Experts of a small language model.
Size: 9 layers, width 256.
Experts: 96 experts in each of 8 layers, a shared expert of 128 neurons.
Below are experts of layer 3 (counted from 0) of a mixture-of-experts language model. Rows are named router (the router's row for the expert), up (a neuron's input weights, with its number), down (a neuron's output weights, with its number) and show model dimensions 96-127. Each number is 128 + 32 x the weight over its row's rms, rounded and kept within 0 to 255. Numbers have three digits each.
Before each expert's rows: a language model's description of what the expert responds to; "mostly gets" lists some tokens that are sent to it at least half of the time. This comes from a sample of Wikipedia text that the model never trained on.

# expert 50
Colons and semicolons in infobox fields, lists and tables, as in Released:, Succeeded by:, Motto:, and track times like 3:42.
mostly gets: " by:", " 0;", " also==", " —;", " Born:", " 3:"
router:186138163122148193122161152135135150090101062114133082080117074167156083158064157062119176108103
up0:111146103114138209139165107109097142138123151182111082135052111161083067100112131132121126187115
down0:164155113147134135104160099132137181065171189085166153152149117098148107091083154161099152100164
up1:103139169177149123126068101099136128131117143132191166169140060144087160114089104102094096152122
down1:100143185105124149162117134152171128124169091154080173062211099158095174137186143134111178176204
up2:173101107132119103121171165128132129173100120074133105116072198190095136143184114076099099131069
down2:101107137151201115084114166191121146100138157081122104145094092173154103095068175090106067086165
up3:156160107155117160100138091171144185140119171118101125061142177128146141082124171083129155163122
down3:125099134084115130158082110121132087148077154108193118135126136140108101096132166083124134096068
up4:133103142106125125164118086147128134111084133113171153112104220142161146153153140121118137168107
down4:072183117173057167146148108029131114126063116118090116105128121176147121136114100135141123186148
up5:182149110234157148184149086103133142204076146120107153111111116080069117113144125076130112094090
down5:081087149064107117107138148112146064098154129164099082140079133146167064145114117130129172096171
up6:218122100126123107109067103161111122080123045125049112119042145151132078114125113135134126108141
down6:126158175113137072104130157105100130071158214120134084091104085131115103081090204127175127143100
up7:174124143175123116189117116064135039139144102177086140104164136128162097122145089163155084135029
down7:117131097102145119070156168123123157122141157180190130056104153163148135131176176133100200150148
up8:155129204117133183151132102120092115161195125162155134124160138082108132128140124127131181133146
down8:078165124143140096108074131142192123117093153116108161106131099128098082075138111138189066103117
up9:072144114185113138114212140198118153151103133103119168127136132125089078085125172069132132132086
down9:158138201143159121108066054127100068157182158111096088063145081156136146140098119138117094121111
up10:144096143101136181102125129126098171160107111167150127102121116144182105087108147065149108173074
down10:083146140118081173156086140107128099096112140108129139098144114117137079152173093119163069085117
up11:095074091119132147189128113092194069141105111099128113118113038142136167168130103099165091131107
down11:151195139108108115090124141150123181143072110110101163134122184099171151148119099140097206054094
up12:092124146105146152152132154111115069136072129102122149086140133204126082159104155151140150076162
down12:168095073107085159107028080161154180138167124137098085141092132079096185086119077118106106091108
up13:092149108139123148154113162107117125125108149128096112132114092162134171099083110139122133177084
down13:169139116172141098170181122132110148191163098127165098130167176110082105115145083163130091150101
up14:094180062149133107174121128069125175120147095097154086082146137137098079105182146091162123129061
down14:179088092086102140151089109157191115087121121119146180120122093097131152135156132135116113103132
up15:100122187089123099153111153120124167125113144126151087159148086174122114131143126103174172071112
down15:114129114189163185196136145138107111090123094125140140147092153137202149113068210153077134110126
up16:116137079178108177067078128167130176111177174153128130120130108177123133098101138154096143218086
down16:102102160152149143137172079083105107116115099126103159149151122154125151138152153144117186103147
up17:096123204139164151183155121124166196121139113118123136124132101153104102116084201095079124135116
down17:102106110108113111171150090169166118087110116218127102175154168136146142115116152100146097135133
up18:165156098175085120132135139122135169131108156122185129069192103142152152169162065158082115127126
down18:169095135094127148169149134130133087154145171110068133146115110132171094105106150115116163123119
up19:163136090123209103121122111109104129104148103144127129153136105145074199144144157213142121169118
down19:147130069110098114098190180106138101099112143158104086204177135114122109172153125073153091140180
up20:099130114163123133124172168115135152132140129107110120181142135104075093128109070164093162149186
down20:150137107099150107189125117118166147140143152176130164130087095118113086130068152169140164146106
up21:113081092088184074114104166100174188091127197125147121082090106155097111133144107147099120101071
down21:144158110158108147116098124127105060111095129116100112193150099065123157132153135097130161145163
up22:155160076128117106130133185111165133137157151097170145106134123103175131188114095123079111109110
down22:133130115102227118194129146098076189110165066176138134143123119098141124087144113097147066152144
up23:150153043089090162098164163140137103201111111096167093166099142097101054142137072092145145126152
down23:138131175183117125090170103084125167048067066095109121076144159100106159131144124130072135083152
up24:138196132133114146136180063072104167121126156141090139110097114138123116113179142093129106053138
down24:130121108156094137114111118175150108121140196144096058154137072140073192088105108152097118138134
up25:196150201149157204134151127121139138093112100131121150137205085112120100107128160135111117107140
down25:106118137106139123124133175103117137162138153173155163022127156084109119120183143129179163144111
up26:092166146136158141143108151084098177076172144076174129079105125137157126121155122035132116134149
down26:193094132074110089199123106115111115163108108127088150094169143141130130093077122144118143155092
up27:124176155142109126160109161099125108106165101129117155159073070095115084187133109158180173100091
down27:167119098147101120172186154202103105118155116127160087099183121180097153136128121062130124130133
up28:129165103163106139188150178143142137143115159137149185158085126176147158132105133139129151149144
down28:105112142126110138155120111133076064194135138080105107111110158157110129183076143111127147130123
up29:111171150135170170163133109120135129116080095121114120173099163140179110112112131087130117109140
down29:137133106076095088110129115138149148138111147102114104143110068187063191106138192142111183142130
up30:119149177155126148123114098117141113104109146130154138136102109171139101109133132105157117074091
down30:101129102136156129114107146202136071141118083155060100119090164160182128106082191245150133159160
up31:163175197146098156171091133140118095095142112129128137143102091191115153143195118102118135130219
down31:117134100149099132147147198103177177162131064105149164155173131176112160140154170170156205103141
up32:150157155087082121137169100097145119093144134149150142105153123131157081077142073142130134127082
down32:108074112161123119115110145135122124126067133097135056125165113105137153168081146079169131139129
up33:099176107187138152125071170113155132135148139167192139183105116102127122133110072138128185098131
down33:170101190063135112129133187132114077125152075083131136113182130116043128133136152120127135159121
up34:102080094180168118122131132113182197150163057117099146139062137099140136114093082145120148118113
down34:170072112150139125170116163161118159084165102167093075090111094122158122125125126128118132093113
up35:141068127143118105130075041149117122058130109180088130160097142140117165157126104138077102165128
down35:118134123141111113126213137122107174150071079185073161121103064065098114132171153178108106142113
up36:151157098080148109200152091184132123123124109104119119149137151128101109164146149138079105114116
down36:140150156136118109083103122107146155138123170181170130119110126147167142058133193081169155097172
up37:107137106154214120154131116080112056155187097117182157106101151186142147168140153154101141078126
down37:146147107120134087129118167096141117154155091109169108094144148114102165155088196121203197154110
up38:159158199081124089144151151121113157096126175149173085131187093159086151121137116085076125152126
down38:133066122197079139094113156113105104144097055155150151073067148107124127159148197078163156173128
up39:159152163108136180181125191103080093135118132109146121178118113196119100120150092150052065140139
down39:134097076134174185111137101218155163140149125075109109127092141110067138169085165174111126047128
up40:087156117159132111092093085162132133145123117125107088132155131114144143107153082149143175105102
down40:160138069164128089139099094074082121195174147131140188132124136113106144100115113145108151102099
up41:117141197208105114173203105118128148159134137080172118141117121158133107134128184077144194097132
down41:132102118134155159137121124106112077110132174188091071152125130150152149113118120105131082139119
up42:150175176148122136122126120126147140135125155098135145164120151162172119144137162076101079165098
down42:093091136082192152127139112139112102132126153133111074112155117167176104023126115127124163126117
up43:129101151107164142140091163138106133136082100133103135133141104116111102110167141149136166128163
down43:102130098160146196077087113157131063115165130087128139083148140181083123099137146143141119104163
up44:125149119135146101153091173112073152126034105147127158113124088128112058123107079120076182167143
down44:157123129147127099160117167123111094210161103100143128152091114124144146111131159103145105168106
up45:143088106115180135190164093134144167106148098159123112112101071098119114143165144054161132113118
down45:076185098162189169137129079105119159125110165147145107141094174101159146123098060148147114132117
up46:156130125105130171213078148136162129060128118113105172121116089130195098163107157125130169159160
down46:117077138120086059118119130081161130109079134139130110156063136148125075180110173125117133149137
up47:128191098086102085149066095114111163140076191177114115136118114131168166112141080124192089165186
down47:117094142155158144136124142141135152129129084112080111062149145125118121115141139113125049115037
up48:139137104118145112127097197190117118107157073080148164125152108125079147160181086096102108126107
down48:138083156062150124142113153140144138120105126132126100123188171178147175089066114117102169056098
up49:092194132168205117131113119113087145098082082073106146129117142109148210201097167080131094136161
down49:071140131184188079120152090167136149155090112178140099199159129123124137104094114183128146139138
up50:132136124109132101120121111119131119119110114090140131115125153162163139132099126141169114085107
down50:100116117177125123140126081143115127148142149170098153079100102096135169093177097116150120171163
up51:087094120194073122116082129109139092159123033100171069132151153082118163156147112125089083093078
down51:114137112148171148104186156158066125108165139128108138087160141164186069125127149076147122113152
up52:087198085067162126130075089117129144103164115140096121131190085162127158082114182119063065162150
down52:103079180074065135103165113139122078087059111112147085163154137124161102074124201150160183106129
up53:089084157125145088124109172147139108129156133085107145133129162178159103157143119094155072105097
down53:095071109125158155122145155132116132114124139142120132153116058115146118110177155141097193184117
up54:140140116096150121152128122192158153136171133083174189137093166115146105109082136175136148119168
down54:120151161147037144106125115107133143133136181116117047116120122100105136149146084137162130180140
up55:124129136134145059135093119081150105149162130165082138102149087124096138092095172158158095105164
down55:088157086133133162132142111148109158094148126136132126152115164194097094119091124080121140099124
up56:135090112120078133104142053118143123127141133095138168145162124137121104144150095082163084072131
down56:184142092116171156112079119138194098112077171149134113107109126130155103202128148171130119088128
up57:146119112116120106101117139177123100167108089108131115065137125127124096114122071158162181089080
down57:104109140118147133174141147134212103158140177066104143214126149144115124104173140127143139132134
up58:155177138062150119129081196133131139186111069108114156068209090159130120112165114138120097142067
down58:098157106124113114165126144115126127140141170096099148196153147169110162174142125143098133115117
up59:081108156155105147110041122110098131088136138097118121147193141149117124160102145113209149110116
down59:140136141132124142132145165137157114082162091067174114171119104136059143154146168159099101184144
up60:089142125128152183094140083094131110136078090115129128105189196109128092123123142114184183152126
down60:111183135113093180141116113134187081092168182134100173190150153125156177134067097151079138134108
up61:104127179166123145126190149155112176147155175115138063089134146188131110065100160082164169152144
down61:141185102067123130207099126143117127132124105162177118191092111134112111082069124162139170128145
up62:167167161099162132117124089090105107098115093130138084099107079155166128104099142138125150092135
down62:108149124136085099054147122183117109102114151084150139210113115149100165172104140120144143079076
up63:166118143076114115088101082106155159133130076147113191118137125151135143134148128102133104096116
down63:154100116124101138184054152164090103178098161127125090134172101129117145139200168126065114124132
up64:153150175088119162145144122144118139095117110075086114080112128097126172189057074079096129123103
down64:065090093131138160143130097126097111139125142102162094133167073151113077137124122153085105145145
up65:136090084186150128126057095105131160094151109074085185105096148114102191159100107062196074120133
down65:065166135133163131201121118134117115142108124095143124135075106158149116170106167157154054159082
up66:117144169152158104114036065131136143150079148139152146125125128127159164101118135124120142137095
down66:157061128098179157163115146152120183116124129087118107099188175128159108093148132170120063070118
up67:128099136166151093124118145160130076143120132053125157111114140132137147170090126095159209158160
down67:115133133118107127078106158122101161157073111154125083105190102143101145084113130143115142135081
up68:138129142176190123133169132163143101102120155092165175168119180110155127146139130211107107130099
down68:142193137174143147053101076153093124129081114149014090084142119130117181116094156122109094101129
up69:163121168112067114125157115125143134121095081122177082168101128161140098208146133155157129062122
down69:130098039122140132164095115114086120165152172171139123103107105096133137117140136087146159194168
up70:145119142097113098159102119145182110158165129184165130159175152108149089198079114106158092107159
down70:180092072107154113149131120076161118110129108119175134170151141077156113101160112113074093139155
up71:114096108118194133147208146130108092133111172160090086130157152097128133120150131143107111122104
down71:196111105110178129139138121124129116118139151112152119165105163153210067124135151080113066139136
up72:098171145076168188096142091118075152099125169102091126159079134148173085150109096066123092159100
down72:124125107146107147127153081145098161111103144129102099118155117177121188127159170167107129093152
up73:150116151168167163175129121165116078149114125078171129115136133077111138094151107135139101173143
down73:142196083141135083113153124172165121167123187107048098164088157136142195113082143090146149117113
up74:163080086100106097156162141117073124158073166144107084145180116188102096147106130165092106148073
down74:112091098101114162113133110130147113142115141096094166086086114098144144122110123123097154180208
up75:144194201120100047128085108103088139032130108045132155094099107150117120157105109115165217166110
down75:134053103167089190119157070156129108112146119137110120117138128158210096158086132099108103125149
up76:083150088123141158137160161096083126056166157157166107131105043127113146070142128173136117074116
down76:119143092070172133105116064134104101109087096086210106140082132127106109100188106121127070144148
up77:111093120116139138119197129143094066105123136115100109111119085144171114092069083129089140121073
down77:105114124097120167109163148126170102048127010144149135120165139106082129122144110106196153146129
up78:085125124194104151116158146114159116155104123066148155157077167181171082130134098153144135129117
down78:086102124113150171113116130136113105159148180121135091089209095109108134136178165088134155118164
up79:117126114138106147164148133170164118167094109095133092124119143135140132160182102111119091121116
down79:098076153109174158117104152134212164068190083096140143105141136059098084116126204080136116098165
up80:205155119116145091106129136144108105138133133061151173128106143141142146146137085142109116162108
down80:135092133103088111176116134141112151088124101186118050191122126166153164092081168095077120077123
up81:150098112141195148149109114074119196110151135153131149158125132198135117116128185125129106127153
down81:130117087133125121108105117172106106140187109121084131142139153109115081109169079080073129127080
up82:136126167142150123129173184111132172132098164070112172101116131116132177096119140099112118188092
down82:142134098140131131110122119128093064133180059158171128145128156090137143120138084112073162170107
up83:168119141078119159124138115173128217132096113047178116138096180136104147149197079124103096152133
down83:090141153164161132070115105152164084156102078139128120115193091122141152162079178106097110118157
up84:107147079135208120152175118127141129129149137133096158133139128080173129170124131135075080124145
down84:125117181106121147152148097152111140136091121104040115141139119116120083125126060209094092112112
up85:125209086088175102133049146101136125160081103125084157080107050118120111113095156153112106192150
down85:118103109103084169137076083086097154173120153113146112080126125171101137132171080075148112223134
up86:115200151083108125174126158125168138131173081120130081204132054117106138103069103153112127153127
down86:094106122155158103121141119078134106107160202121177171118081095226139113098092134128165162201095
up87:147112036151169145112096122070118153106082157079127120135174108093093115169126182110154076200119
down87:139216108120075089096149164133116103082178133128118103120088122182188143107140180150088160133128
up88:193068142131146178161142151114119124143104150172129112149130095153135141121129086111127064090137
down88:106185141124100140120086140096164106173117171084095094079128173140117178161112154181115165165142